Experts of a small language model: 6 picks a token.
Below are experts of layer 5 (counted from 0) of a mixture-of-experts language model. Rows are named router (the router's row for the expert), up (a neuron's input weights, with its number), down (a neuron's output weights, with its number) and show model dimensions 112-223. Each number is 500 + 50 x the weight over its row's rms, rounded and kept within 0 to 999. Numbers have three digits each.
After each expert's rows: "comes after" lists some tokens at least twice as common just before its tokens as in all text; "mostly gets" lists some tokens that are sent to it at least half of the time. This comes from a sample of Wikipedia text that the model never trained on. Tokens count by the router's weight.

# expert 20
router:510509529567452506484494502322486490533578487520545513530529562544499436504520486488415436535513539550457588620436460457539579479519539463498473518492456583570512489512514505512457485462511420580507466568543513470453468507567507495418509492529558586604538481505548468453507544512520454489465455536441550415468516452564574465461459574434
up0:479390475491458530540636507464501563550459375585533533501401516542523434467487431432474487554431481508526575560464500419433494479437501609459513491466528514507513549535490543524526560478574571489424480476406425419380540534490503448467477525521462503462475573526558452454454373500422545554448604537484527539514580485489463523533470498428
down0:455421517400548479461553526497426480489510352496519483440486544525543402582524490517506579516535529525505509480483431443514384406436438534581507466499483420473547564497469484517349561470515542505512535490517464453502489443475460537512398487470418497447401465529482532548462535487541590522544492519476493548526496526480517489515451435493
up1:545480610514502461476428600454497561565483532498552464514501572437489539471448521520607489620510491529534526528420491480458501511498519457541518516509457508610467520499472411537508437504542501516513387468487560513563506415582624454440505450419492466569606502455407423527416474474447567441546420505509508517491415451529559477547449512470
down1:516513468478512479537469461523508538517534507404507521528492465496484405472508583460369486518428487402493581530421519498482469398490579501482538433584426392527456485424554524512534403529498543497459551558410450445518544575523571562483465507446471418453509481500419489604403489478506546472521453460561502473449431527439464458598494489419
up2:515482513461514462546452462402497560457531393583628460553390486520538576443536549443442494515444489581402595579444464547528466460467457605535493454455454537494485495537513513500479482477609544548483528536533468498447475425449471489551473500461500562406538479525551477442479598478546412508445532485516646506518516543582471562382479503460
down2:432464516451585549604485434523462510569521538589521451519495543588524458465496563483529576486403488521573506515462434512517554474452495488472594485422483491591529437526509425530467412566491522530422541523519456534479599549376490471399506539503466502562516474590498451442451432424431483451486493506453567503442407466522530436481467408470
up3:507468551556479484419479491489529472501576581524459496529493442609460519504507486511568516477460583546472540539500471549490548498428476422485477511476523512484509474359410517392546485405501449481443500486554564491543544458522580513498548513449486556421626416430497508488421544445510489528457451524451534534486392434480575479509533440595
down3:501512529465511477542469499566468427509587487336363489521431491539465532577504541481556558500493478497500490573437406563474442552470462507521461565542503523424530489562407506466464486510518551588535461463492521510404488502368490514525527454537483471605486476541550536477626557446472576530491575495615542519548536516463496471482461464580
up4:537519540519528530462519499512484466458514521638538481471567525371580505452518511532541530451532483525461579550531398456468492503524471561450483503557514449484436495495485448481555477456473468545445428530518565456487609500556436415464487514413589477573496541507407395454407499509438513499479506455440505425509615518521477355448523513507
down4:485542493435533469554541535493531535450485398522483535535631506523445552506543575557514482391521479442534529590585386545539543497484591443495411513575584462436523473495461552419477560521466456541472513507482491468470505416443569514461466526556458476518485550562511504452554446527545527521517474495495472482574566516573477455561437507457
up5:447531497572515518395551453418543496509520453483514424423516503486519518499454494405404497489482584457570620475433508455527561485581484539540464530473537524505548435425519450547533468483448508546483457555571437482471426557523523512589561478568535478535592478394409436481516409542474592478571539597489528453517527518548565544516547531454
down5:515506473558584461464511648447521587477490446453447512543575472485465498474536492537450474508505468481484491533493505438455609573497465531475484420422506596463559523581412510454475465425528535422542494443518489497467555543511482498484455611574541482469519521513465425486480515527454588507528515542561501510540495517457440525442512530386
comes after: " the", " The", ",", ".", "The", " that"
mostly gets: " but", " most", " what", " although", " less", " There"

# expert 3
router:475503479520479532488555474396483465441488469467538500599546530480449497471534428488425367514520531553432528540524500598527509537511568525493448539546543499554485417470502535514514483495464432584437411444441435515412376564437582495488458447484427579486554517514543534406473500541451473488474490517458628420583491507649554471464476473520
up8:517483502479521582461516522500546506524582366541556415508439543480438487504404575509437480447451380417487462442471466441517453451527461535481550464501532445513544562492459556509601513458531419467491530440471527509534574482499511550548444527501542416462482519509517459583420516538506504458418564577533649559374468417475432438525505542458
down8:436501489563554429536473471505496437561527455461440518499527450497480459461565512491544485547462583415471599492521500644382537556437521441423477472463548475517522482511441390511494390599524551500539413505460557469489505517471494515555417395438409478374483448428488535447481567430398526493498510484413511511525478584527488498455590509529
up9:434516455481503477498503594478410506575569608481559493499549500446520548463520473552542554505537505451496493532601452552483537421641425547545514426459468500439507508547516632500537487523567618516519423531476471544419513599532502584513485440524410456539564581518492541495480522483472543524407442615528608506496547515513510505520541524433
down9:392464546498500524567459421480450425567487512560514459490504558520535411434508535533465478484498440488513489532467556540514514421519481524487579426404528494477520471452479612571464459551508530549500514479493511434502478529551526458479521431526445444544532545504454452459597490413500412458487568488479534481494622503466485652498476470378
up10:547465533524421469522397530578484554452542482432544512531489474474547543493508501498422519528482508429580529510521432515435411440469486449559587482537416515541488586542476513503468534510428483522452465480514478494516514469473563487440497581519520447356551591490476465637493563439527532444400496416535465528542480470549569524495538519522
down10:411522443451514459552488493372531572396406448512526484587491502453402479528537517419442549600554536423391528432440490507456444501505466497494523469479437386414499512531479523432448564473521453509558571471462485479427449504462477577428492548512476510486457480581525448534483551616494573426480471462465418475522456593557512440533457465567
up11:398449510442547535418509541485498478403460405597537455420466568481465466558531459473513454458543553506519456438505548457524483474451393467603481513479544570563555558465440466482519564528527496539563597521515550504358550498473550532503514464593429485518472518527464461590515484495443538446437532589410451482500567550499521507563542492440
down11:472465491429531474462528511505476459443508511508566515496543541487503491570621481500474470498575477543397497454523498524536511512398530457534491500553478605539486550546516499523542485465494521520563506503392421516521496558447469531506544534460463528506528395455590417557470460516549491513413508543526534545438551497419506547502558530549
up12:430504499508494529541585546508498518515447521552482518523474510452396525500474564508480532475508427551461497487382527548500492549533513496473464482516545377502540518382436487502558584569411435541425518577550466395577494532482527527445490527464465531341444524451559436427540510556517502427528505503458503504489408543486429432479551523579
down12:436607476515569513457515503534468483511473563528594563577510484512506574500472553511409538431523491444554481432551577540562343510460462444512470479594620446485497446579549455472499408533503566515607438438458457422502485497494472486541560468526497495506458519445514457631395513505600483426521595466536533491475474599499495498433453536420
up13:469520540495504487454534541511464413458493558475498491576566551529461459481473479465443526550595478461556432456512560526495500497448528501454541530419497526495476557545381430481464440472488483529614529456487437457459481580540437585463493517519470409578446503520527553535399530496448469544551515565484531540581517592508520472455559515529
down13:439525518445416478518485385487405524521480469558594488551439528395447441435405584611433431559446465476483484599541579527588562425424468549501452432452573469537547570537484491471391468503395402477541513520526463491528452556509472496528540499497523537476536425465469425490470619541562488542485582452541483437559477464499539508425449571443
comes after: " a", " an", " is", " as", " with", " A"
mostly gets: " a", " an", " another", " Another", " largest", "American"

# expert 27
router:448553497583501551447519515408469529497474452524541439474471505516473494533469500468427394511531587440518555487478440627532564516475485510472464512517457478601480406469521529532529633529422374572462488484465426409498389480463491501508549470620500580536548577544546535531487608513599565513552374494472472446522469506532566535461428491516
up1:449486570543618594428474571451444502508431463550570495465575569401387510586574610574483519651580537406477479456533468538490529526529426487436446460423463528504457468500461450381525566518513526427511531471428435491495495494498541446511503508471539522449510502548485509472502540503511499524497420544500633506575542574568679532486590467488
down1:506479459545499492468493496455542470588520522462512405522489390469478508517496454545483437412529500459408531505465571485476564517464546487496492538568554405511437443468545503552520480434611510552527420522493493500470453448516481477492487500499462632453403520531358533494566462435480485512537468482543467531447534471489493474482477513437
up2:501583524519484517578525469476584498484518515570562458456495541547414612483481477436454452527443452447570543484430507529528387497522574502511488562503495434479498485515420457578511505510535413428428487592410466478538483440503441422549512540521510604439491517548462459464560520405456587489600479540408403516582521463466459531502553436611
down2:501551477508515566495526422429443514479421455557423495491459449590434518575529464474592542492519522540500501474547483510555482476491508478496512541521460527539482538493518440505490511479591469444505494512504545465461475450486467482614506477450446460419572471547486579432535526442488507447501484487463510459376505471460420440442397504509
up3:496441548466497569473566509501504466624496494525499531501524486515507454524491451557479467611592501436487404618528460518586429498533573522566453506543525519458561457521437495519446459463524437539491492449587470576505493616517460454513510552513480586502539474540609511455504514444490507492461508580519480443546474564476531492506466585477
down3:357421497515467516548374449475512431405419521503510440536508478631445546538532483427518574484573516507466484543524550497484500536434505511578486614482483567527515437531454442526484556489436479468538414496552508453559576423442521496633451529536460540484463494474554393533425525446533523502503553550531392517533486533451473573415423504587
up4:520449422574483514507557554498521497512544516552575434496483570362497482475463515412511492549467524452564472511500507491525460457543458469545527520522490458466525499447560531481469483437486490540496476534412395390501507526475475449549504482643429494539526568486564446447545502489520505522624519468481519474594463545409459576474492581537
down4:485433506471494494481524536544562506647499525490540498446405476424445541457508502450585534538530441424464552484445392440502488455429514513482455492403528596411514488519576427464427522469582598558498524407509456521573536465481566472542573602483548441466544491470586538489547514461489521377483630525514435517456520400550499512367512466522
up5:500498506571502561438529603438562525457516334547499462425586440517505496560551550526451537485562569453502503416539532517477518514519536584367472528472479594552419501500465496422519498585488412518389499553428542381459400518495571505534426435464550582452528529448484487435500537512529532523503479459464497571522449538501604528514461506514
down5:617479456527544557490454530440497548536509479447491448583510595540506486358571358588491547418475572483547393507484553453559503512529612409423468504489516628499521505445561513491478535569540437489495415518454481419458551492602551499505444523489533484497464458464389453576471464543588502501529510514514489596477555565517542496507416447566
up6:562445496424399491515415511580561541449509444466615468431588489531552524560546552472547461407487429478529454406501407525539563512478592536567430508457470475444493483513605566499471496541497498584444486465570537428577516487412496531492486488573569506507452552501566460582530521523481539507579401513506420385483571480544503453522497495544
down6:508484535531544512468496553569467516497473568447488459578475355565525501510475506467490482508455557517505556559463467506464450436479525442469458514507494453552591395472655486454497509552461495493556494527477528408581560450412518567555559485487439510564502500493459465498475560513430535557522448469541456621532533444585489502451530556635
comes after: " he", " was", " He", " who", " it", " to"
mostly gets: " worked", " went", " been", " he", " they", " remained"

# expert 47
router:457494426630460477525557531410479424503533541533440477552583565528538488508557516405473446459551555513444508508502459536521535512614548473466450553573520449562537466537505499527498525464470471595465407473524462472424468531539547461426426449495437478520572555473572557425485586482515474459474477517441583459519480568572601487450483529478
up9:511471564465384492519547488483576567457561471524528494495499534533518471519504481481444501526515528466488481446512507448497513502533537560483511484507503415519447571527418464497503446564520429456509526560496443445521496532500456535379502492588575537510502418490463515581443476485494490423478521487471483494532443446528541439573500449529
down9:446468491475399556642489448471577460608578521520502541494480546533510493515531522548476551520475560564496516556525483505499428518488480418458443428501518554383589508540480539405602493543542621526586503460454564481498504465508548431458452516410385498453436593462528569582461537515482493517601532455536531529473416588587561499411560479551
up10:503504499618510405555454547438415420546439610489459478458451573398518514455537612460521470485490604582400516527447510458428475517490483479478539528396536431405482546517560505452470612487526514558549459450485485467485512567475467553455437449437533454578563538524538510458388527541492531576490598529514587471519426491509498437544502545512
down10:491473567461615511513470434495461462535524489511366399496541547417532480460545550538450489458445468544486556530465454486567457590442503521547489453456520552559522534595599518521538567464435609566424489559563450468508494467530501484496465476465578463570547545560514527470497578595538496436427499451516448506510491568477541584423537558560
up11:496529381589508443565442638480456546514591477485531574508547483495492521388485450484509519567565478477496448459574517442564451445573565567409467550540550514446495483600445553560610531474455443575524516431518473487515469538531526492424469517523533498463551526468533506511440559526494456505507478500503446485525505527517487564461525459437
down11:529508499475501570462599402484468489521381494521530490549485468497494553523421459476544475562461483595540496571471557507450521426504509609461579532425365511468474455493457554372549515555566517533481557627504493533499514521493478454556598512477505503586506451497505431454502481469523494494420561515421583480586476559435555451458477499494
up12:467604479522479468480430517494546523506473427443521396536562576515506522497380510552450407428506535501518542521479558511458610505449506540514478547429497490468542513345428503504533464481453652485479554488471481475458534516509397419495475557549462502520527508461433535485537484491489568494504550540501463579502480547494505455566544435523
down12:503471439387531574465383530516433448424526479633486492479517532513516494495508550484528538509455503394466558533522488473502491489522415485544478550480490523424518511540587547458421491563386502629443466520529473525503450496483433562397484475547488572463580431567446472530510455526478549564498499640578490536466549459514466575502470520483
up13:465463524496455526497545570506463581598479530578532453458478533480575496480464487549485482536544540461468531514526503478489458516549541477509437494460482601435425645471576531401480495497493487540550448533429416447588515473496431521488526535438479492452462515522506561557554527510463477394489359477583475523494427473605503419563459554432
down13:496500520441527523495520602498404408473546492504483477571568583594642441478535552488439538508543501485508504462590546545539472461355511437498516539568546476460443471511413440465568439459518515519530528527476527520513560476420484453506540500529419516483432535518583637507436544454487569520521519419385498498450429472497389530565452463486
up14:457472520468517575483527519500388521438474497528546435438549489517515454502473604465491477447531572420499523486458570476452567467556508541478542505532417510501547539577520601547518472456468544505440502456459421540499478603475527445413492514551372529485547495500420557442507518448484574506417603533369533492485455567435514542407531577487
down14:475543517470545503459461440530481480545534574478517469508566608564492497495501502485568442494523537551502517480506478448506570507483470433406439533394407526408452510486512470430607505540576512538526475481529562533467560479355425564489590502471457549567480409533365446446523471453480589504487535447517533604465536612482494498464518469608
comes after: " the", " a", " as", " an", "),", " is"
mostly gets: " politician", " footballer", " largest", " Liberal", " oldest", "American"

# expert 50
router:544493474615527513431482599444470458472454495499531516472510598532521514512510506478467406539574485533516556544481423436498551523540514521620516441525438506589544507439544543613447575520411430575419467495532465443441471462578490548495491493533463535465477584545483562523503516549518542542552384507405490448559514446564499440511456544404
up6:511505484501566517500513514487533534496591463468496484498490577577513473501542492478498536439415524534521508489410535490455521440573456458503506395440483524514559543526464487597573507448566444490513585502518475480549530606556526512496479535559529531496482458440513495490426485505560491658510488478462531503536585418403493550486490416405
down6:532403548469427449461469513503504378495514583462487542591466573489542476511461576548541551494555453537497454458437480467560451409517531504446470465489579502445558479540610544570543547444579486515567465533474466474495550439461425526479521451426495542472443535442488490550506491476412516541564394514438515588469576506468549567434508544389
up7:414515615484617543470455491478497561503568497492407494500547482431464439558408508432464419436492428503616396491524484456440399496448421499615535493508520519495528425495557588464499566521484444489521535511447570487493521526500519518387383448483527490554513558507527520443549443423563499475603472579430519555587573428485441472540469537435
down7:579511589495547480448487507443540635575494458469472511433439484515491559477544537446535467471556465454543403571404518431455500637579480482581483417533564621515570431547430489532509601471534607492463463481528545425499530508515405465520512454497579470510519561422463428545445475550503503516450512503510419553481466421416443523441473527583
up8:477524399493547524502469610512440474534449440620499487372412460483568409489510496427538492498578500550448602593387348435466511500535437536442491432472497471503497517547535530481484575470465515523493449544512395485559491495502394538490514467465549449468553491557484514550465518559533523475551468458465525531508583497633487433560571569425
down8:546485478531531540484554536353461481477489455419571443506559556566534480480457519519440502495525518430443527516547531476468424512502494451531528501498518547577522486476430499506424567468479525527382408420514569559502499532535411424542575357561469425574506485485485496457586516542471484527468462495509453418501556462535519576463473533412
up9:528487407503515524559468597424586448485538439566505480496484522473477408480505467528479456571564441579543573446432396470501485513467417501501527507513528433488435481424463534486561561454385468511444510512529474442457508492511430516485532526520537547463499574508474486547563432582481566511459515536523472492567535563575542448505509526401
down9:466482446506564531551487480464434466494559596512467548563531556524497430438387512484455476415527468454539622492444502543562494558565543575454557569520458362577511450458518477429457514457463483571571526445469599483573541545453583501541553487523483598542496479502503480521569488467601576558553448571533451457467465499495599546450483492517
up10:445520405556389490440477560457525448566496445559470439524408534482459475511454497566534487505530440529584460538527566530424469480530473590549400394498533438481501438492479467502452421522403442523450554453498463529412488488588494498493459448555459517536498521428506460472415508530490465452549585435463502499532527407471433485579543516573
down10:523479459484513524481546502486518586514600417552523500416504565563455485446570443526596445541593527546488580555461521475546459545508415526439469453516464591423485516584546500545491517440514518487487580534550448499493557500468500453546463493570504573589479458536448524483524462513514555470513624452478573482440520447528572465577468539604
up11:545443453569572503479476511430446478544461430527479504441562532595436495484530450484505561494574476513433497510376404488433544466497505541541521509520470468523567429487505517449537515409522536519491557503557486507510539511509418482561497616501493537450591451565471536500498518635501525601442473513492563519565489400615528531578526431465
down11:430468465488559501529548457484526521481540461490507625549553437545528487550472512489489514509513480452525580576419441547415495447484522437387509440555491456564641411453534422498497441524525471539420498454467494547425460530533461486448476520429480425528556445490379486478496433646538484516513455452468465444556369461520417528563388553512
comes after: ",", " in", " In", "In", " same", " such"
mostly gets: " However", " but", " however", " including", " respectively", " ago"

# expert 16
router:492558505588468543446500513464535483451474437483533514471525560473576568484538508494457473525461553502438510549543482512501478570495460532515505458461440545555464507512585530544433576477476481510509497522516454437417429534554468416545526445564540523497545505547561528543528569564532439493561489598483504375562623531524529508459420502385
up0:546420479566434484487462513472427480537434503535472631632529475503441604522643513527413432546583553537506407477476451432489476545484501502522503504477484580497511513477531421513416592493447480488495446474517457474545508510463524489403454491487493422458594398567524452555460577499475514509420476564489507407444484492536561561525484510459
down0:389396460511492422521513493600493459557471501516577534490505449563484465576493482463441552452488534454551515480579512456532514490438572560491582388417544486506541557545477475553457563433407464457529482499577464472464569529511485534580537544547525440605464505492450571482521520554510515520581491490541493561465508430545627498575560565482
up1:532449530645502545472590430490481456487497429474510554488549429586513566412589559557521404550543502517526517491476522470402494580445560537463540559517518421452504622525521490526544552484491479527512555527471451454426467511472564566620456528530512482459525402516522555449550520493452528537554417548489563430474522478464509530470489529550
down1:483530472488567568511397366549527456547587474546406552540537514539466568519563422587521482575479483461511376463479517520480417561562465458519516444548539481491488437459510562533525486467503482429502551530484589534485500476530567505461457441481430506519442572490516376460503421554559524420487492495490467510532486472513506496510463517496
up2:464540521525556476488497482536509451389498576584517406525514497489498472504533428493472470541456511488672434377498476535522453612519444493531548550448563512548562413446597433452542465561453491542441490539548471573449492415418391453460454381565495567630499517489501401555505479629543472396463534508492528525487525522455486495510559522447
down2:520498564515597434509492520574568536506535489429394582527544486421548433514502473497482535431487490460462501563530439488568534541550520532516403487432489473554472471505470466442528498484493534540527507534512465554499436511503595437558495357492479478540526502415497488516483435478540405510483579413562544540519456538564538574515545451535
up3:462576478482594475439405492558512514496472492485551452586535487501564555484493500473517452482408548499526462495469504575514582499531522590452617462477372460579547449578491486493549562486539534476489484469534515435448548401547527540601522586586452506506451515530467517500558566558448530572483379492481594477511490422573493489561469510445
down3:433559552418543518456547507578599523497462512519410422485541427534476550529534560564366572528539430414500507542481486481488464448549516467452482546511496493473419493501447501502499520514447573391492522442473435503525481419534479419449453509407511433595453534544520561487410490494433584564498507537389512395508501486510448474499549544404
up4:397433431445538634452506518536516545530523516484500530510598485516516520453545505504450495599518484536350509476484477466541646483456447574502442483571529549510534547504465587517475496494485571519450499412541509556390513481501493551486496485491473524503548524495551550489526518466443532407429507600460555513406517421474531530504472521490
down4:529550569528573550512421506547490472530515427501516546555483470489384442444496440384543559589447544578504424451578505475594570462382518409487499501517455379504482532495572455443538481391469402482516522541469416525461480441483449463447415579438574428496444547454472464526452479473506419463457494515468504406424431536472551510505520572465
up5:488551542518462406465495497450514528550509455430564512535488506587496618572511567523526487485479551508452512560488496507503467544506500462532497367425484513523516454538494500482467496498497409540501440487478569519525561562491525469482457431612468604550542451614459424539474514546424491511447446517421536465482584460563558616571448507489
down5:507477499493422451505496404517522485504470455503610560473572631507504516430464541517502534543472594499408523484472485522445448522535427523537538448465549576531469508521497447502493448578464482539540512445489541474487564494469489415496622533499444579417485435553471492464409394486471507530528521516491526540458526438535469498553592429458
comes after: " the", " of", " between", " The", " his", " other"
mostly gets: " those", " films", " models", " songs", " soldiers", " types"

# expert 1
router:610563535632502564499487567434500470470508515457540511548534542547561429452488437447379422464478524523466500508479477519563504501573514543559519548546413547557415473554520454515474519413446454479443547547519447432528432511506477491465517524545512608543517525575520509531474542531539446554492421465418559425507499562496503495453575486449
up0:460480479481519380520580537464560471546504488477458506609523504496539534483552478556348459568510487369536546452403444512462515519485593407532509491571531504525516540523555492565515496513441556551455497568425599552564475543380532583514410521476551526529456459502475493452517476538423503577556479492412504516456465471481386454443553464446
down0:515485535579509537500480496626446505495443506435489481453497496542536517488539463520488455472409500429518450445469463534426526597479473535509544550495526559430389469441599432487521522522378555572483444490530495462518456448532480581536514598482513465515367529452475469458489538433411535515520499443510561443388509435588513481515398494430
up1:477464494503582516524549519466507469479555453467482475535508493528581509474447568484584494510551523500530468516469522387406466553546528528589606489462515496603527468496454435517465469445464403536502596482534481483413432436463448553480523453564487479464409430568454523484570517513412567530443524603535485561542444438492446454494478560426
down1:468524513498509437510482505545479450532469477534534591535419460470461615492445539557542523471543453408571491425477435531531470453455447593459572515548488479524448509494499496518485511531480474550441552520448514571478527469474467511488602502486374588453452585455444468522465512569560509499546464495500487451526549440401532439567483526483
up2:532493512580441602494535381429544516513476468489698538493531502499572595429469457505483437471454531494511467566522462568553467454385540560456488616488420449556417490529522468470587487542492434476440529510549452474556576510479515489523502537545537560486589554497565416418543459481541550449493454510457553489587530536508494461519559540506
down2:511434476458580401536472470501559588565573476591537458502446515538519530562502521541433576490552500542547539559468446553557521476497551490437529539566446484518474501602422422466502419485593523552451593586477538479479474489467525547451434375494514440564474414454505550478462409499615442483584580454416526505491449426498542422459567545517
up3:465476524518526521495500467519447576504477502431425539601418497461483430375467414538449502556463499533456480539440473547577505483551487479618492470427465420559476482593486544532487515491603425495435404488504434486489599511457389511439461540491517473430545440480497517540469512550517537474530456455500511532415568532443521494511514452554
down3:436485493451534536452468419447535503512390501461532493510412513472519499495485533486536487457427409496513529420472494437405560498511571520502554493398479516573456458538510520450567505514470498527536542540429442590450543443491591493497567494561355447638549493549394495539466428404445517549527639456486423408521529508478476535472573577533
up4:524586491426501368525480543447501460510578532517511499508556516467508503453441588519488456549538480511477503552576498503484426550518551494535504515603503504465488409533472421476555419483416493531490468555439534504430505516511491492507544550599566459554515539547484619435532499479474615498508534584523442464514474507630494343470516520508
down4:470564500452502471447534488511613477482542463569506489475467544636443491484468442583532411444489491506502491579558499506464509524492467520437448524500438468443470477542496501553478590535491505549491411503409583493534509553521512499452498469466443599571555518451524527359520526614482544479595523540518526479589469575551424472491532430420
up5:487532458589471522443484410528490500550562387392525499572529497521477474571528463511426471497551449537494505492544464535455528486499519427418486472473545552419485554546477509528454515530423470499478515476488606414444458470553599574534567498461507571415477518456560624463540481597574506556530559479526514523519457588471422585502460488532
down5:478464506467520483417568444585513482465554500471417534559379484514482493530443602547547550431501507544522547514549418512421486526534466495503478576470545448492536492528574430547509452473509461490508511508564444546465504442400490515610515430494516544511547429482503534379489495462434543542490469438504527521446429527426437594499498553563
comes after: " the", " his", " that", "'s", " her", " their"
mostly gets: " him", " them", " themselves", " us", " himself", " stating"

# expert 121
router:520564563556510486460552509544533450513486428514554453520497583499579501461519463453410428516535461561479437505523485554521476546565519603445433451560495487546510539535546558554433501460428492619372474492496442491419419453456550513538448425487443565535516496553595573462478534536518486542532338488426525427570538540460563527507501528461
up0:572527435541401488593588473646452463497502471526474482530548509537502478431491433564401430584576492490527586508494518522584469489495441576470525435551531495459476480587487535520495605488497448513431457406491476490469536496453465465426511520535402433491519534518498540480535469386498430475448473518515491465488480504571524465463533417542
down0:472528460492517539511453516512480454472496446634465493405429500482395496535534488614465518447489408518568460499493504525537539389551502505467480521496554534562507488575536480474416506549384456556568554527560352465497527424553580486531430419549456526459471550489489506559502451466556464484533420525565443503563544443574554591452540479499
up1:486459399534547458504523502543551490565488458523573472520486471515564519465529463567481581443533402569497483500475566476518471484532463520491546382519476606522480523488504559473526520405374461566426551580459517515470430457431483585437443449517618497538487480488611594493447465564481439553544502530399469490507531478549556499551449417444
down1:473519557439564571508565429577543626451599432506428480429509535579455480509468458508475652445504461577501486534559522544488406554443450531542532505554548550463497422530579564507555542461435574439542504453516471476555430433550531546535495480540513559387501602533446459476453469514428432524557431501483386504500460498529512532533455539546
up2:548426473501525483486551461489497552602546526521543503478489550512455488431520517466541515419564450514433494457466494531491513507451442511523496525517508454485532499553489522561572521472535526528451470467539591435482489441520426536524463515376523473612536405378567542436578422435529525487452510517423535370491452474479446546532477514457
down2:470541500489551593474562551454468510436499395461455492469435578481497498412507469563458394440547552448549418443466600527369474425541544425469443479529457500511398515527542413545481441464589572472517555436477504529507546539428533513575570552444525440472554440416455436501460593585476568468343508584498517511463571522456578468460476505486
up3:464505540429474544454571541543539431489494487508473475457435492442522393540494551525466449612549457543512529466555428566517547494502426531442551575588504500463551459466621421494532362604469510541499515474450477489536392501480506508512578508415546555492508514551547489490479465486543437540483477401499533568522524537420555512528498475497
down3:388548524519508490463543536576574461572542506477430455607510497507476440459481503509531430475541481572540449476515449561522502485454522557475455516507571354562494515535572560396465486538547338386485560424419479578492503533546506569537454448409566531529503476540445468535473445574514476504476479444520506543501549457466428496454581515443
up4:517434515564482575496561456493524508416481443423557535513464423474393481498540452453501485427501447472525394594550497594538466524505483534434510476604512518494518415475588535495567548483469573591505555465550446440504457509529569532540465543423419535499505484553498486490537403536511381492475493475475464472502460588493551487525524515444
down4:458503551459556560544502530545527469439479516569499443503552486481537569545525455529532437503513567428497584477488426508495461455518482505450625494460462513488483584535584548484463454462516505473530434521557571495461442509535436542451571462568581465493475448426435446460497553489503536541488527467489412551397513405497447510532586455575
up5:526400465526465515447475504578437448565484530457554473545571532510493542533537512528539487488577444487552478452459501526487545537520547510432453604472509440574635418607501461425509584597482461583483508520513423538454488537508520460589541460412390537514558559589525508446449567572478456560473433494547463468528394621422524484494411533500
down5:483480527520572493532572554542500554451554467400487547538441427549512509422517445503460567491462491473463437519480508515531410456489647519422500487527450506523536469527513473528504491484421496436509475475515531530510529499459420406544471543441504390487574383494481500531530496489462529532469450525546480540485467589467572545496493553524
comes after: "\n", " ", " 0", ")", " 1", "}"
mostly gets: " defeating", " @", " CRO", " ", " USA", " MEX"

# expert 24
router:530663502511467533450498513370539351456530485476524465466513525467557501469478502463374390450532496444477542539469503620532527559607511514590533525566506490598448481496461536555527545459346454599511394477448464516506467566530514504487522518578524517585537516495497514556488557495566569525573451494461513426610521539539539559493445542493
up0:428440415510526536548414518511540541548576515475517547494475495490453503541523429504591522492524431461569582512466415489471492510488525485488463548519489443532497401472433528556551479458441505530481537466560440480532606497549499442579505507470567544496493452471555545450555500530626503468417553442537509506576517411510551528432396505503
down0:529387424544523477555480446476514573522430484502494514463543454572387493450541468444479481448457467468481517449409554508533473562491550384536510445591511527565410493509520502524567479463495441475544503390537449524517463448478394593545538488502504523575438494482531462505457530516456588492532513469448455475495500469404520523469432439467
up1:455431467536468470631512482390446632560590499550454572520494492496430530489535431411533514526500514477417459523463513471562487505524505458621454561473504413459509561494445460599572469427599496542500511484521533540478515561456595584582427521528506483549432475460408569591490444521430577529509498557514479507555535513555528508509541549476
down1:465440512490493412550446468468452548539563416442512492517474495483589428528529438545454451488439493450525539507497556540460501528486437413569468520426452456498452495548441452494515511581439497415460433538422513593377497551551524457555494481567444516592523538573410496621524491460527540587562554544505575536548501452522532551465529542503
up2:527503512454546568552500505530501527482447461427418522562474535515436514555524408548512518575491404512575500512552519638470431485528452514549654429465446539479437452580529535484473523427503617433474470446492483457441559572536468570502502503534490486517495575545461492511511512522479480486558531521481508466465586584516399473539490548469
down2:401541491583531469474485516464511458495502431478517542488570436573519432511402485470491425464623432463476576547546483496486600471442531391479527493504537470458573581510496533572482519446457442571552458454555493531495565488445487469516456530546472477600492502499498514556432468511509558455591422459587356500563427536483542562514479553477
up3:451527607470487509424428403472464421416427584561445495490539447585529443460502502479466467599539504548426514459435507585505484524629474453548641560490543409538517519410466429524470524512494502588493570568427440481483526499508560416496536529555542527533491478530509545502528469521482475453505488482523545439481526512541494558448573461518
down3:499520451503475499505501530412513422449628504511451503489614533524495448515405468537455499483496499489500427488492438513515459549489508438443409498598644570567544576527457491516418455449455501438485405471528472419544477492488542525430479432515612538520526472531637487452545432564487434453494552467486450458482437603503598532442500467500
up4:477532456495594479430466491414484520590614566543466440373495511435469449403530546499518477394504472477483543510521559554427503470554545492517571477457432541463477463486489496501379425541444495551409501352487540503523496500531524540487548421456548454542533545517425464504562623548595455559563619502491541448470444493525538570463495542422
down4:465476511418515486555522505468514406492442496521492550476514504535540423479450514472562476491559566588521496490551472528521495544534454482571485545632395453416519485523478448536368401461440470603462484437494491519498505501402372522549544566545472510458547467471565463443500537468522571472591545461530522515472603519429592398500454493475
up5:439581420555476564463470521508482554600445534484611510523541511515415490471500512496460482455517428485500496456454506564446480478501435528514558446530500510487522568600499470514537475515337543525559519534515475495444437571481510497528505471524503516529565483449440447447524551576493512573606573540537582481508468503493485636533548532599
down5:515459492483418420515590469454447566506499457428519515481419442511439451510485522513542532395593441579480526536509430458498590422444445440482593465480524526537608515497504430523558517496527473504550486543507545508570485553492537476520556502455489520455552488456539468535589538594562514424547590464492393559486551432497528596536478532542
comes after: " was", " is", " it", " which", " It", " are"
mostly gets: " are", " has", " became", " have", " was", " been"